Below are experts of layer 3 (counted from 0) of a mixture-of-experts language model. Rows are named router (the router's row for the expert), gate (a neuron's input weights, with its number), up (a neuron's input weights, with its number), down (a neuron's output weights, with its number) and show model dimensions 0-111. Each number is 500 + 40 x the weight over its row's rms, rounded and kept within 0 to 999. Numbers have three digits each.
After each expert's rows: "comes before" lists some tokens at least twice as common just after its tokens as in all text; "mostly gets" lists some tokens that are sent to it at least half of the time. This comes from a sample of Wikipedia text that the model never trained on. Tokens count by the router's weight.

# expert 10
router:515497477519451576503510463497508521494474472443566544517446500487513506534551547518546462424476524533554514425552527488463471522513565530473526560478495577546532462455404498517474445481557467452498500483503503495554591432529503563447468425471553501499571487459449486506549475550530464447575509490461570501521516428448481448501496553487
gate0:497530505549437476527508498460555541541456511531498542482448467448427496501537492481481467489523478448512496438509499459472468454437510518453519476398469413484548461525474439524482409518483539417469468483458506509477479478484470467507454484521483436463474449453503523459562523463549505501502478512523531479557483471533519471461469547488
up0:543510509510598529482447552469530531489489566553498504506476547533476465502446535563518527516521528520445475463467512535487551438522506584535495511599452580478425437473589564530535505463541523423435519542524529492512475464414506527483435499417481483547508507526511521548466477470528434536566422503551472546537573548461546452441515492504
down0:588557498516541498569533505539486453536539467444495479513506487508528444514466565528521549497481520502552493536518484482498524532502470534563558509579537512457440472532493500518437479517447472554475565501534478435466545460487438475499518516503479523575501433511476418543588481564517504540515512499573472545429442530514462523458471542572
gate1:519469521509508461478444476481505483436518454490500467462467509453457521517480467471444468481473424479495492494464512548530467549516501499527538513565558419489479533497490555503467476504545458497494542494480484483448463423493502529470542536492498561535443519534486519489497516559463539482496473535509527493480552453485452498449495527568
up1:475522464529530503511635447484451465515541461455493519524565549476461499548470469526481538528425514455548446530537510466508467431587492497457485566393464449525491414509453495553490519494475523535512505456446488573484478530506471516518542464487495451459502508413474533543421533488419466467416493454528513504464441527440509570518493486471
down1:540548492510535520497525532505516476557427491481456523516488491471495532484463548527487549514439496484484612464497488543561475447528484539472585570528538529490419559472493474482473560593480486494518570504517499513521580513526464472521585486515490535574496491499496515494524480507461550515504509530423530531542476452556493512442397462503
gate2:468495492448506482519479621519531454447572472497511475524558533524480541563487549566571493527485589423533503546520385547522425469457498492469495508480464527477501476453560515523493533502512498526457475546489500417486549508457519618509532503459465538584532482552552488495476535518497556478518511553486486549538462546468559537485473478568
up2:555532517496497493487528514540454458503483542558529518491478558533499484464554428552552535460539574499547442467458457481493446534405431442473530501454433558545471519451521399494421420420496496472450498517505463509522531526426545454542498482438479491456518569501524550507519529503495519422505526530504483552571545555442535557490487520501
down2:572594510493475523450541449519474504429516488494510478494477543423562622522505488502529532549466499380482575489528527547413511481553518525493418512492514610505430523537458561513484489502502504524511497506516462544472521447626515549436482493542510492535510524473466475538528481584473533512489482442498536452510449495534527524526502461511
gate3:507576514507517489463467525533547473497441466535524503458525529438447532565517535504468532481496517518526478522519501504447445512514527460489500504493473466454515506428457455483525500484510427498474553460511539422493496513479485446427451460481508527530548482572518501522543509478460526491458416462510496451464583499482465514481439535496
up3:529476555557546469484483473549528391525523567553486510534462447538484533547523521500479440534579494470424491449526470461478476460479494456520500449594536520548469522444508562493449514557553458473490484438498496539451460545549492523523520528465465546494401457480488551483504450492497497518520409490455524454548493478483496555469469506539
down3:509430407563493504450482443541445541550480542540449529413505536558585444461504500559561454470538509558505507490470501365442508498515552541482531476465532503502491489491525487430537562438584454502493439465501420518455533516423516511516511511557450474483505498524500497435575516545519431471508477382523461517516536456455462465522391511577
gate4:567517421529490564444423511485474474450546524565448484514480515435495557498486492498452425421492498522567520537546503501492531521490513463557521513507456575497518564446476445478510492457551529494447531505500517495520481443532520559472550466473479480529563489522512507469533550520500507467607490505465518510523471475566446488559449524507
up4:425528533405524474557570536543545405574536511455492491488534549505450473543490453544531548488547480471488494546454459508450460569493500462523433477539463465507464537514492495534502466541468523397573484505495521561555635498493427468525447470554520475506498519447507418432522534520527448499454498529480452491514518491435598509468484517565
down4:521535552461510558518463509539479495550555528504525423437497474466445492483506443509469512513455499467524473491487463468502429557510500556576498511551515563455453566509477521540509550496443479456537478516519546559500569461532616467495423535473462433486523473487452485395517524509522550501475548582458432477468539513547517561456545527486
comes before: "1", "2", "5", "3", " The", "4"
mostly gets: " early ", " late ", " on ", " mid-", "On ", " genus"

# expert 33
router:531539471518471468449493480463494496441529508502512555531526446454524478549536542542570487439453539509457465430573556475444451533540506576487568526470534554577508490463416556527507475519559493511492520505556521502498549456541473565487473409419514537543558476435459449511492484490536402438520475508485499496510498462444412451504431597509
gate0:464538510433418504528490472456527495502432472504449467557561474530506449568503482502476543491570497503436485456478515490476564485449513547505389476460475491571521553467470475491498507434501541495499526490585543431501542443489497510529475432497543468535470502563436453489467471496479525498519447442519500508530514494511455508474506494527
up0:563488487506430502509463550435576588452554519500419481500522529515495514504468568505500466476445530473505569550495537482522570532473503442493439521477467502481486426451528487515473418528512425584467465503558510539528467543469573483469570587458503456528501492479503510554511441563456469522546508505563434549578547548598400494485554430517
down0:460508613511477398437427522548493436542503469451500508578416486496518496443501489504554516506469545465464507590457593545514539524475489464485469518533548489471544430494505438480554602456447517494517476547469491458468486488456513496536500426466549499488524498463496524583486558604519474472518530532456562488466439474563505522501527496515
gate1:511450464522473520519537514512505554476549471484557519479447507514518566573550518517537540442523546530541433508521502442505501558523508463503543477545475498451529552451421488492518441498456476418461494502534552456489589544456534512508445491546497534537455535527534522513481535502485434587547562438508533456540531493533510480506436509514
up1:516483541505483470490498426542512491475467457468508467501504426580412494496547519553472439460435486483489531516486538422470534413502477547426531591577471449507467474535557511411494551475541486505518501508496472544547475509451475575485492606458486434482536449465494542581512509536446508479509469535494483505441455543478481505596559463509
down1:554505483519504562546493462544526514442478441470449510593463531476476481508595528505503536463497488462551421505475481489504475521489562469424503487507541532551531529521507475530524420529560505472400497496544499544489465476554465562594476482403587444472537484461501473524498415567475450466551481471499501527514499474503465473511442454468
gate2:551549541509466523486495511534534527445507536572543566495458517505525446499576503495524438536439512443468576483534482529443476525501498408508511503456525566444455548499553512459472526522545537497486520488478440493447438485525550537515532471506523482489482469461476499474514478524460552465499472501451512485515526504574452480493490553500
up2:480490525462512477510526497467447583471468494522506499519550444491465511492578514513463519550542543438508547512532469459449464514493454543499566493490525511481482589429532474471525455490505456480465460525567512483484421498498505485457455553391488476503518504472536469483542505433440470539534487551518490507462512518521467477467503460516
down2:521500565456552491570575520514567566526530506499519573528488466488470532523469427450500475554471489555444561481501481434463494487509454543480459520557481518498490474489500510525467520461454426570450520481544494522606470578580475452494570545508496562532531497528434544465511448495468488527454525614529477416569525491587514571511565513512
gate3:492489535475479488485528512498528560409435505470410470493494565496533518431532535504456483532451575498462402506531454522440538509504466483533556513537609564473592507485488437451545468465492478489468533457491507476492472486513562543505567449499525469487474433477513519410536511453487494507574508437522520528523516491487520515490529491466
up3:520501487534541467521585512550473486551495413472511516511528540525443518492501538530510494442472541520480489510536487480494478515463505507430496489463513477483470467440524444560515536506485525347473607494500486513574495432481465466544485568493547471482419597458515485600498489607412468560477494525517507491472499478530501535445468452573
down3:504391571466501620474507455553513471448477474494520543522469467471484502475484556465504486571410502480435590523512464529514516481509473517459445533465479525475475492510581525457446509509496546518477486507491428495493524500486488537533501452581470540470528490392452521471484515502487505478590457486478444510524540555524509441510541488499
gate4:493469481577473543484525560539495531506442510520468493499544467549522564522496467454543500517522479540477548522520529515477510522618522533568504523442542581522468493501562564492495546544512469502510527512495496499447460492498526504528522456493433494561547476520533494507503457524492483475491424561511506479487515449478477533476499457451
up4:522516505405496479549473535479545516475591451476489543510463505496399480551515455531500470496480505456505486491521495532485583557422527531414533512520416394482522516522499475445498521486475525493535537442446453469523577484418517556525494490523510475483498515484519590519535442497506530530536521514445490497483463480540486533559484475549
down4:573570567524522454487494373473455493457468485508559560409489515420541485516495493516478479473521461513536498452494580405487467529486440493505522520581487506454551473528537473486459500462500537521516523534490531453446464497465441488436492549504612474580480504561481582505510478551521565528517507475481567405499496486496489442517499467529
comes before: "\n\n", "\n", "2", "1", " The", " He"
mostly gets: "In ", " In ", "== History ==", " ==", " among", "==History=="

# expert 25
router:576467487461487477492511517483488479488474508485515578499498509478553453552527566515572423402489526483475488478510529485483466506506530554468487530495449552500524487475425508503452450465485410454452537495486541463518527542530501474467448486399519576553518430524454455496536490469521459467558481408511553471516537430518449426544460523485
gate0:537471538487514528501516457452475543460497512513613590470493513449508478457568459484506440509439491561511487542591446542517578466508602544458508509520413526568452544506540445466465480544465467503554492490507472445439464501549483484450516524443527492565511538560454511519478483500465518437563510468500565504492481521494479517440449596495
up0:502512430568499494512521575492607474560495451493501511552431610472551517492480560524503465492508462508516460519479463496477539513516505505483467501531494472499546482542541601476508573462507509464526518406450508467463538540450463513498523536490524524489501519521562518458597512508441505442484495520558551493485503460527436630481436505519
down0:521463531433458488505483510539470471463568547508479549497484521535472441488519527455541475467495540460525503508531444486549503520517461588523534507429533598579577462548497437444511513544497500494521506551452458496543472503465505533471422440441439508542455501513483438545489504508490488561538543458477493410505410460559559466422517539498
gate1:437467479516562540477445517482506475571485504495523522501489447471457497533497492521486510502466425603469399487475579516541469578476468548487528447535506437524469594443488498522517559528484462494408466557443513563511509442483607528513469500520572556511534517431548503513534468522600462526542505492442477509474483484534483485500511403474
up1:466490529467458467597477448482493530610511481467555458468480482491507406541495511568522557465497477509529584506504475543465464570538526571531448463555493452495446475507450516574486449492466501484560533462495505443471474524440489514522466565525495474474518556611439498537481444511563444480485446516493578555537471506507519556476540475491
down1:487580472468462513538464502488549508613437442432568447467543556422502457581505498513467588468495541573496560471480487564515507535550552505501435481528477501550520462516519516472472485513442468562505504511429468469470479477479570501483517457538555522524510502522553519521577493464468414484464458503548470578542530489516454530476475570563
gate2:441501440491462483501468575501545537519460425529510494520505421491510530500524556585549436518480600598573497544560433462506503532448555562524514525496501479567469530501436518503507541495519500452531494476488471530486508533458496495428427485561532509511480534551513433445603517480467471560507515548526463538522530483504543477469490467541
up2:509452487530499535455523531527469540459507488545551549490498491606521460575513464512545482498436499475509563522473476389582534469521506501471432445457407480533465543516518484406516526444477553538492510512481541562532478486475577537522476486475474467563463472545537483509537455504430456497486509537475493548522459470469500565463454514537
down2:533477538467476473488564459525526460437441512537447447453498458536509482530522489524562533476431498464504568485493468416524497566522483543470486539521474468452576536560534460482526492492519533514528435436510521497508550481520518522555434502526514535516560481518485424493493494489514512570557514510475467459495472514450533506480458448438
gate3:593524503571447473509432494546463458560511465502466480515485496577559480438509502479431532533515506472492464458510535486495471474482525453494515461490524595478489483489526556503449499512491469521482503517503487503428541504516479474467468551511446409435552477528492472487497582483494531442396525479495494467454628457570461466459467412507
up3:548442532494518509506438426612440527577591425600487493509476518478571523511517474464439520527475492534503458449512527439415475529493508458542507462452479571522492469483461484486486513540495515428501528527528480459489500506565521429528475486522491503494525492547483506454537511470553563476412540536509533507475576472541465463438460475451
down3:526522531424582499545525453540526558533509519503520465466554466493491470482476510459430470481522482530482544457476470562525501479494479472464475523622427492512568471469584490453467494519533522418524601406533452489545466568484446522459505530491485477494496556539506457513447495465557500533460532492465482486519552540420465382460478550523
gate4:492519447500532496535441514468603445491540585503484461435541518503517493573558532424553413511517512469560478460450470530530516435471462523484506511530479516497550534536491509522463535474500518488453468489439464503502471500516473470472504519492462462530461493394515481566546555480523556463476518464510521554521441481576491469534472531438
up4:567493478468498512492435462459438526523432578482521470536459437495578495462483500491426454537527472512490544537408516493462514448511458433509528451461486533526490502497450423460560419365473514439560521501493456528513508453503522458549447494424509515457499424579510453583519511490470549484442507521495515463444496505506441452541459579525
down4:553542510407534458518483579444496499515496567462522500480479455551554530464495498558493503550428512421487506516482497458524450541526530434483548511517517514479480487463541561481541482447480491486517502473438487442474487484465485502579521485456515466510576500537475491510462541573472500513456500465486543434432578524484558525559506499566
comes before: "\n", ": ", "==", "===", ":", " =="
mostly gets: "|---|---|---|---|---|---|", "|---|---|---|", "|---|---|---|---|", "Scientific classification", " tournament", " Championships"

# expert 19
router:573524451481469540486536467482495468476484502465530587536578510468580463487491549589565524407504558474489482466577517466453471511462509529413557569552482564513570477463444543518477468426522460498447580526475648449527513467509523521485490472423547581522528513461507445459544499489502459443561415521535551511507529449499482407459456521514
gate0:475522479477569511486507566440533483486420542489564548500464479460572524496531566495486504497434468502511509463508549481473519433527485514488509578476537528553511456527484480526520490502483468567454520459470586489488543481556468472485468456436497525519512495458482516529561499510485480497517491481482498519483536463477475482537452498477
up0:450562491464540478495490520461537474447509501554502490562531440511486489510492430505494550405543551515471488559491487474499442426617440553571445499507495454462487498528558569533498532492568463468489409573527460566498457519490542508460480534534438385449468522520481453488498488536488535470496543471558456492523457439531528465563471509558
down0:431469519501477536514564513531506541572509542517481541537545553536496478545508510474505498483521464464458531493535525439496510477518525419464554482511495499504481441545485503544507518492559474547501503504584548527548479506464503522584415496537535496508579490552564529524470477479526507489453485532514524517537571505556442501463519621561
gate1:513528484477510572505501448481540462513480506480534523537512500523496460432475457532484478489443461364505566456519481530471503516466474520481471553495457466463399562442531467545486501490460454492433529512488560541437518563501431536513544453478424477584463437511484523547517571442518537475556514547505546486531516510520512405474570480486
up1:461469488470454523481520569512507444504466544511495460522514484477484529530573436482532485476553452533535449543520577561490544499522535508530611470434489564529478514466434487530501510442513480483550483461472603495490466479521497486428529593499481465515550564466572500486510440576458497428481554377449447431560427573450467572480427564471
down1:490528472396501490443427555565513498497450534511545415482521498472470454464499515518463482405527448582526529475532446527469537521461523522521457462512479562525480470513546479547457492493486476508552482507492492547510471423491452519533532502502493559525563507497538481540512396439537497459505552535542470472533505538490478471534439515475
gate2:527522554477525475496560491487437540442581598482433513487430516527445470552589569524572513543478522463525515566483576561491498543534523467558537489483533529519494456495470461486522455582570573472597438519590534475504521453484507541500462467497498582562434542454517537486450440563536506488500433496497475485537577449414518526452495576541
up2:502503500440475482510519489476530485459533471531461549468516508469463447396498504545505547497489488450510446560442508498483474485423531530479481438443492507539514499464480619538547514470582488440406525521534505503541498550496526468492504451524488502563539491527466495544460528463465484532479486494523444549560504586438561462473552467489
down2:487474495528540496502533550529501523571472494589457484513470482483561540495443555584489502488517517513509452447492467423497555507550551549507521491550576502492524540465494423472493556557446488532510433506598505562563548449526506584529493549514489495467456593486535494543447488558510491499443407539526542499464470427509443478486529455491
gate3:541506562496505462478478474461478488467461466468495508533537449519599519575487542521522484476516606475473520536498466486494473453512538491466493535521467504412451517547496460437474520505466515606566488475481537548538494479518573527470540462491534555429535502479455535499478528523515505481556485502553493492515493471440432569470577573545
up3:418479506537475496465505559525499513509412417445451464521505471502558576517461460442532462531520506550497472476515484513487543465479536528505484531443473492472537458489489446494547574448541492501495480461437546514531538434480529594511513549441470509439498485536439553527473541466530514506457466489515503470463532499509521565512479416435
down3:513529562492575547432453503509456444496581523542498482466493505477448411505474526491491482484536481472524416585621480502562464579504451506557447463468554478470409440496508510473515472508503462466538453549470452443516548514511510486489501503418444494479509495469509526537535472456612506468497478493458425469508501543538633501474499463525
gate4:513545504500538558519505534441465411476502519523459553534510604615417416468536497487481508539484537446535467461496519507472499546519480489520484567495485535574463450449517530527506515444505570566406513602457520544524558476528500507532508485524512531538535486464554495516507488488471388438456494517502523565508555547446481468534506602504
up4:551505522566557448587485484485524443504431554433512488498510422479566460587468482593512494491508517523492468549463506540496451463565468447574490499517520394425418500414516472446528538527539571490469542526437549465546533517453497555492475515570511556471490543487532563464442516548440492477453435518467459480469493415424459443498495510515
down4:518485474563499477573464514499521443583629488532463536491505507496507539483504466458549522532520502562540452445517382479455398498544450447553470472503598514492488476452484477428498526523561461496497529437446506513519475475532593561561547517528447486524448528474515443513428491520475491470475529493446486507528494485492473472519519475586
comes before: " | ", ".", "0", " |", "; ", ","
mostly gets: "ková", ") | −", " Hot ", " re-", "ič", "č"

# expert 21
router:517508457410530572544515447473525483464447470447552561539545433501561498529465577560534453468489498482492488463500487477458488469550496538458464533508475577593526473494434507551491451472550449509502482506497605483521524498515480587468484480414547520512528479467468501508554512509503470413502437432476514535521544446425475438500416498539
gate0:506511435547495513516573483498469463502504540476537471552511529460566408518545489510468488557516483473516492481549567434435470532471496507496488513533438466527519465538472522505559473446502504469523480512478533461510457453506461476540481521468506557501396460517505484498463555499458526494517422482516540449503523415519536541495462505487
up0:454446534464477567533509513557434481472487544565489521473555511500461563487543554520518456525583539521517504520456479394464507491490478481425556461493485517509444509467476452509483442538497518483536475488470502511429486449496471452491529533474481439510486498464554383498559544481575447508530561485575538500563434517542503435520492531516
down0:461450488413456464520508531519481546444544545515499490472472438529466555448528582489492443545499446483443500467491508553437406511571530534441444473508517521477504467471505480483527502492504508499469493493490503633518508520449453523501503562537458485489535471514450560479533527509472530495403531416506455543514521509488450523486510544546
gate1:494506537530489503511538577472479557496491536451504485496535531530523450581488479453558457512430555536548482463573525418556466495521514525562477509512534529545533447460442441500517533473482443536461475584538500557526435541521524467470505487439489543574446515507498501548462433439574512547504520437450525578489562490494528417539477504538
up1:500493575500467440526468537479583496433523464450539529446549475483471552548459517454532533562479494516580486498531488500477476522456506447545474458454484523442481476463452538501444425451536483480505501581501526475530463423454577554509460514494523485479497458565504449501526500503525460580452518533498497523496484578524566564494586507497
down1:423513480499478557565516578481518503489493544446549478463475461535448477431536519491498432520537509533487620474564460416556453521473556499527530534497537453441560526525479490525432521479505522426447548447514480495494509521531482458499521486492519490478569486529539559426490547524501505470506463494581470468413556569514533491473514490515
gate2:509507468504555452530468495519517514496528488505569546543444556502519518515534529516538543481421452523545410556581499446551554533513539500517468447528468501520521488421480493501538496399500523524435445503560540530456463459542504527521574517495539498505468466513456458462509379432493458515484507485513500516515476490529478562449430479496
up2:490435523503551470462476515507585618556430507519501516546493490515467441550419491540530477554507539462505480494502549518515523495573495502446497500540491511497524500417437558431526525576554451445484467487507486521448468539426492513486483517600561447419538499465518446458495439547543458516526477506528504522468478535494445557518481567539
down2:489513501439550466418427475517456496437556508481456501455471495487539539454530483564515448533557520493518520463445478531497436451563446526499481565466543574535568458535435490470563466467499534489487472473508495496549423538503519509520496505510482534533510437447477517516467504525479535509534605418525408511474473563489502483525516465451
gate3:507466496506486464453556527474463489500573520488462514469508445462499499470578573490547521504499478516495469478564521457485531541479483555440504529566528541466467577525454466427476577529517501537477519494527538428536480551515505512547531463497482481519502465565492563491487513532536446506485553516536478544433484457477460457446569491556
up3:472486578564499482441494548509446476445485543522521489478522591424452444525605524503489454460507507518569484516525552504481430507483504541468438486521579422526485490513508510485505507524459520543489489475487509500533408432517492477435521532477580539394539490523504530575507552466508508444518489495531488451529518486570520436536463494453
down3:490523471464471553474493442459522463534602511423509563561543481442551521481475485567502507510516509493493482525453451479506532540474545578470475546479550375440485481508469513488463479541465456468517470556481497431511564455561470565568521507467502471549447529460568460488504565481502447508571499524521461501452395460461470437512506550488
gate4:466531461486564573564456539536550465517517479509441536471499481575460549537527456467517467519499476399521435462578531529505460479542466463535489528476559548552511448543416563529526475465502479506490541601492506486493509484460481480442507506459535493449486484527512399477495460461487512483538483450471495551481481474419517428464438471534
up4:515468498472516495464475577515500490481426563497544495507534484515450587516534473536495469546589558563516519491493513453453583490483459450495534546483522550465535447554436576489528445524568450525450562497541571485471503493502543458453538559411595466492537501511571452500567502445470505523553467440488493477509544487500521454479445526577
down4:457547469497465525456464568479567409541486499480516473527490511453436491582475527467469441499448461517453562486495535430498530501534520490508547504521558502433552467572504505502514485496541587476495546574475492464464494537542528552491517465529481472475501536447516490484534493497511591542472484447538518517477513533519484480458509490578
comes before: "| ", "2", "|", "1", "-", "  -"
mostly gets: "a | ", "o | ", "} | ", " Chile", " Santiago", " km^{"

# expert 17
router:555549412488525528529543479476524520460517524442506591529533476476563429539515551527553443478518511513488456421500515445486495552503521517465550505461497531567581486418409457529484448432524414500518571514470581480540540511516501558450509464432545501476557425467498463461583477491513440481504446492464558490520528446507473435496492493515
gate0:535573485497482579479491491476454510560481511502524516483484515508440520513594538514507502418465484467486507463583517503486475528557489460513474481539607512555530558568557413521480490424428527480416510555491446487489485509490529526458437541414546498493531525553489572385522508510501552503574504506509562503463496498463468513463468516515
up0:503501472500554451515489527498498472533540489551464495440482533528551514498567470499485499477526453510515491469517563519543529501529513483552442453471588554577467506507533473499515463427464534493456540524449477438535451563486535493479468496471542573546447460514526509461522516508493510507509485549420560510470489503460484480452480475454
down0:497460528503507551488477382522489428584512462465555519499482506535520552506499526535461444494523463432553441450535480572456563544518509493504562578512486535437514517490485467503537544506437475550472511467470509504467582471454471404538436483477522443527499487478471534442486473460521617514449516491489546540514462516478541548442513479544
gate1:523514473538526491516445604490581485492525546547472467565446539514491516570553437518554470495554465508510438462520562490519470544491498561566489481542528469500478456558442506578498506483518473523527516542495534526508555523464466518511468517514524460585468463469518569442542491470475446470445455469497486468491490500473485501496469466557
up1:563535485506495524452466527511439551491498374535494436546505499546520442489534510467521448461521527563477444440538506497554497501490537567527517445542538499555458493541494491514537553545465465553526522549542520537423477493546521469475502549541530455517537473504513492550506543425471495476538443479446507453589448490479510462507517530521
down1:504499536543475441473487460470477520530518454505478487490518485538547445506447535482563415473434529458487482484416525473499493519525477563492506562444490436552493519546558450452450505486470427535500555559504405490517513460521453548530488512479555510481441480474553530492500483535484476490576515454478504517496527526514433427466486579538
gate2:534483438494556546548516534495547442447582511544505534535426505511492435462459594415469465501523523485524545462502488455482542447491453553534516507464431493497582373484539515490557512426455562490459528562500505521510502493536510520505470426526497495535510537559474533470548488443526526485524495498592531547485500477515487519507476486496
up2:484450532493558531478526505479533573459542583506497475466496562508474532516539511469549462545514446436438503523494560495519550444536438497523501495536489564577520507515445389485522555508516461499484453537504499577552393466462506541500486501438512503600501544494512519499426557500494522487484561479464428499536526511486418507479532502545
down2:460529539497530431480509548539486522523514500605483511516483524555564454552440486480519520533496521518518458525465509504511489544574459475487548473474476549497474527550460408498512501500483478495505517551472478502522493501483519476530486570486519558503514486374504500492447592533509459523438444507435577481441501488504431457455495507472
gate3:520496445583523533428481515527519488547476523503486455492503532530511449500493531441515467487421568515543521435514506480509530473417510446579535540500569532491476501533475487534504462521558502506503500555404471400478597586487514506389526489429531500459383446435457466492517503500511534461474546411516470497477419521544544503454433494504
up3:494489403551536442395538441488488434491473554497487533483558482482546541501471498507472491487477467463517486465467562425486531450490462509512516497454451574492511513490585507456502493556554474499526622493585496409505499561467435493418560514497501543462474516490508466571505481560439484449499461518582520432501488465533506497442494490502
down3:514550483390593594501471455514462483473511487445531498471569460565496469522505412575532449552527493517545496555451488426450517524449522476462482515519550443473453476466496470497469481509448439560559499490499455529474506531451472464399503452486445487531532540470510460528522500443567547507508478468552535463490502510545496494569509424456
gate4:460478578527501507481512470495486523458569474485513530502503550499541591495482473524501512502526449498506434547489489556564477491555544475466445512503477521523501474462523564521528515470566546561405509483531438576517531532535463561559505434481468479446496526517458526521499448506472550514432535427535481458498491544459591527515515459414
up4:496511470459474460548489547497493453485476440545562487524487494497520437425523467449476534526500482471545505522501484450498505500523487506500552510545480482519486481548476528542565587563553508538502502554470538509414486477406483529528547496498522535555549504529523447482503448399489483545530409511523537499474531473515473561520432512507
down4:492474504542566495522514510501470500476515551479469445474534514519521467512506483500518533410509526460535509508513587549497503537545403423488564585478547563522551501453543505520550490498520512502485575542465606483508460505533452443535453435562441558510481546503543549536463493534482528470533496565502472508405508492420481456487563511492
comes before: "| ", "|", "-", "- ", "′", "°"
mostly gets: " three", " four", " two", " one", "\n", " square"

# expert 35
router:520489462511516531499522507479498510502496534499516519520517466477554494497565537492552462424497490510518479412478473466523456529501575473423499509520570607522524544496441509558507434441526451493438521489529580461509609511484472477455504488470545552497569464486472489529518520558531428471539440433527526425510552456497482449499425488531
gate0:490552502553510498518475545499463461402473564532474462471537523464516536390456548424499537486499523483500542524554479577504496511490521489472513550479446496482504355474480507496489561541487483558438460520440506563521462497561534479467530503481427523504465501451492529502444460534502568533557387542530523488535453520414528450579614520500
up0:492523436469471525498441558465570469461564441500427517450538569524587507413446498520504522466447546484478557508545483474513542517489503479528494522569469519498403487569484513496535551526454509520448459546516474472519417459550505514488510534488470473520464525474507547463445533492537474502525474438502444501464467565523476531525511481520
down0:503527501563488508532547481563494528478432555479478458477584593545473424507524559438514469537416429498546446510519484506494477458525494523509510505484474526537543491500510522477434424515478503503495469538500529490473466602489566497519545523415452520521471512477508410472487540472560459501522514463504512557523534406484538516492526532479
gate1:545520533448460474553560485511562569475508510532491539541437457532524537505478536541569452479452499551442551491513506495494478547477569424472521566534476477583441549549504539534486501419551478507566475521564473568400443560485470496545475544519472498512528480502517431531482524536484486449531415508537494421475575522459522551460520513511
up1:510485520428507497456499462536559541480529511594480532479452456480528511512524581474583423485409507557544495477495478560530450506434522492439497544479525470625484544512527534489397488460502518490554555522591419520419464550507470518499455531498484550438516475582516477517480499497460397471500466451565540420539590557477480485406482420493
down1:406405454456455521525570491538523519515542455539448526486519435521532531602554458512606439514504537500455500530432462492461473454513454532500418490525530482482424517510515490504523523531469567506504470505526483478546533449478481565566434550528492502472475549597477440539451448460452551535512531482507482476499500535511575523451521491484
gate2:520460540471465499511443449481506453491463539435500516529457519483501491484481512479474520535490447472503450473525524475478460487484485481487528448414492537609544546502446504455548494461578503518503472515566542485436529505494458418490499498494400516505479529509418467480532556547549436547521576512578500509560506486570472521463438533502
up2:505515576478487580440524515544479488553490521536569569529441499465480448526457537440508477527493528511597407537478439493531459480460491492500463503515475453506539458471503546483527580408547512531512515501478518554473451496496449445544529521545491509532559551529486521456446476524515464537579467538562454540492471496526549511458488472561
down2:579434484607423515493500540445421497524544469516542496468473585533510449546465506449531472480585540471505445519504497514498468428465455524482469423500484541469517495487480543508502511479464597447530424505519461445520535421541561495463456497457507545499450601569484476521478521459486617546526444461493515515480528499547508467477428505527
gate3:474477487550559474430502482465553512490468570476493419444544515546559534507479500474498537431477447599493505456487477403512513490510538526513519556451566502507483534484458464532520509422498534447612440446489498534585511464557458512486593454532499493491525438491525495516509448506464525463422445549467525490443501459485578538520491479473
up3:485490531485446500537444527550478477551460495478452582504502542488431451507491500540452530493541517460470559508470549505405513543549550485521555573523437476514461492451563501521561501537529418471488477466592463488482418442498513475540458509467443513503457472550462441480491510501536526486469436528497477508505492435541487505552499537503
down3:542504468471574499527519502446518486532560463445504556462438470557417422512525484534499518494464559575536532541551484454489449536430462513512484483530447441512583536482429485505480441489466437434479477486512525447463499534505612425489482522496458464496516501555472506492480476532514484480421527500478505536463499480521528460464465473543
gate4:488432540490542511506518486486539444490596507529553515474547421525500467471471452477547482518451469474492507450509495483552536515450471488492462510473503508563475437519469492518541465404498525487531506448515587449483520526499418516478509465552501455532469519446526404449479491498501460493461407536510498576515567463496521499531518532501
up4:505524470480444550457530487569539533495500498552458514488462542522516504453480535431427474469501533547426569468540528429475392562495502472514528550540592476482483560463512517540494509422497438550466495573526496524478472481479482425451444460547484477515493490544514452546575464500431500517503493538502497486441461499501511578514564495562
down4:520405494512501401496513539557547529495513446532444544535498427487520494504467472494554563472513522499493433522525528483493501482445494446535449444558510482468483438539550557556552546457450500492417506494477485432475491476515468496513526494539447472566429589584481522472526514485434547507492482604515416431492417456440544489477561479571
comes before: "1", "2", "3", " |  | ", "4", "6"
mostly gets: "ia | ", " the m", "} | ", "| (", "R | ", " the f"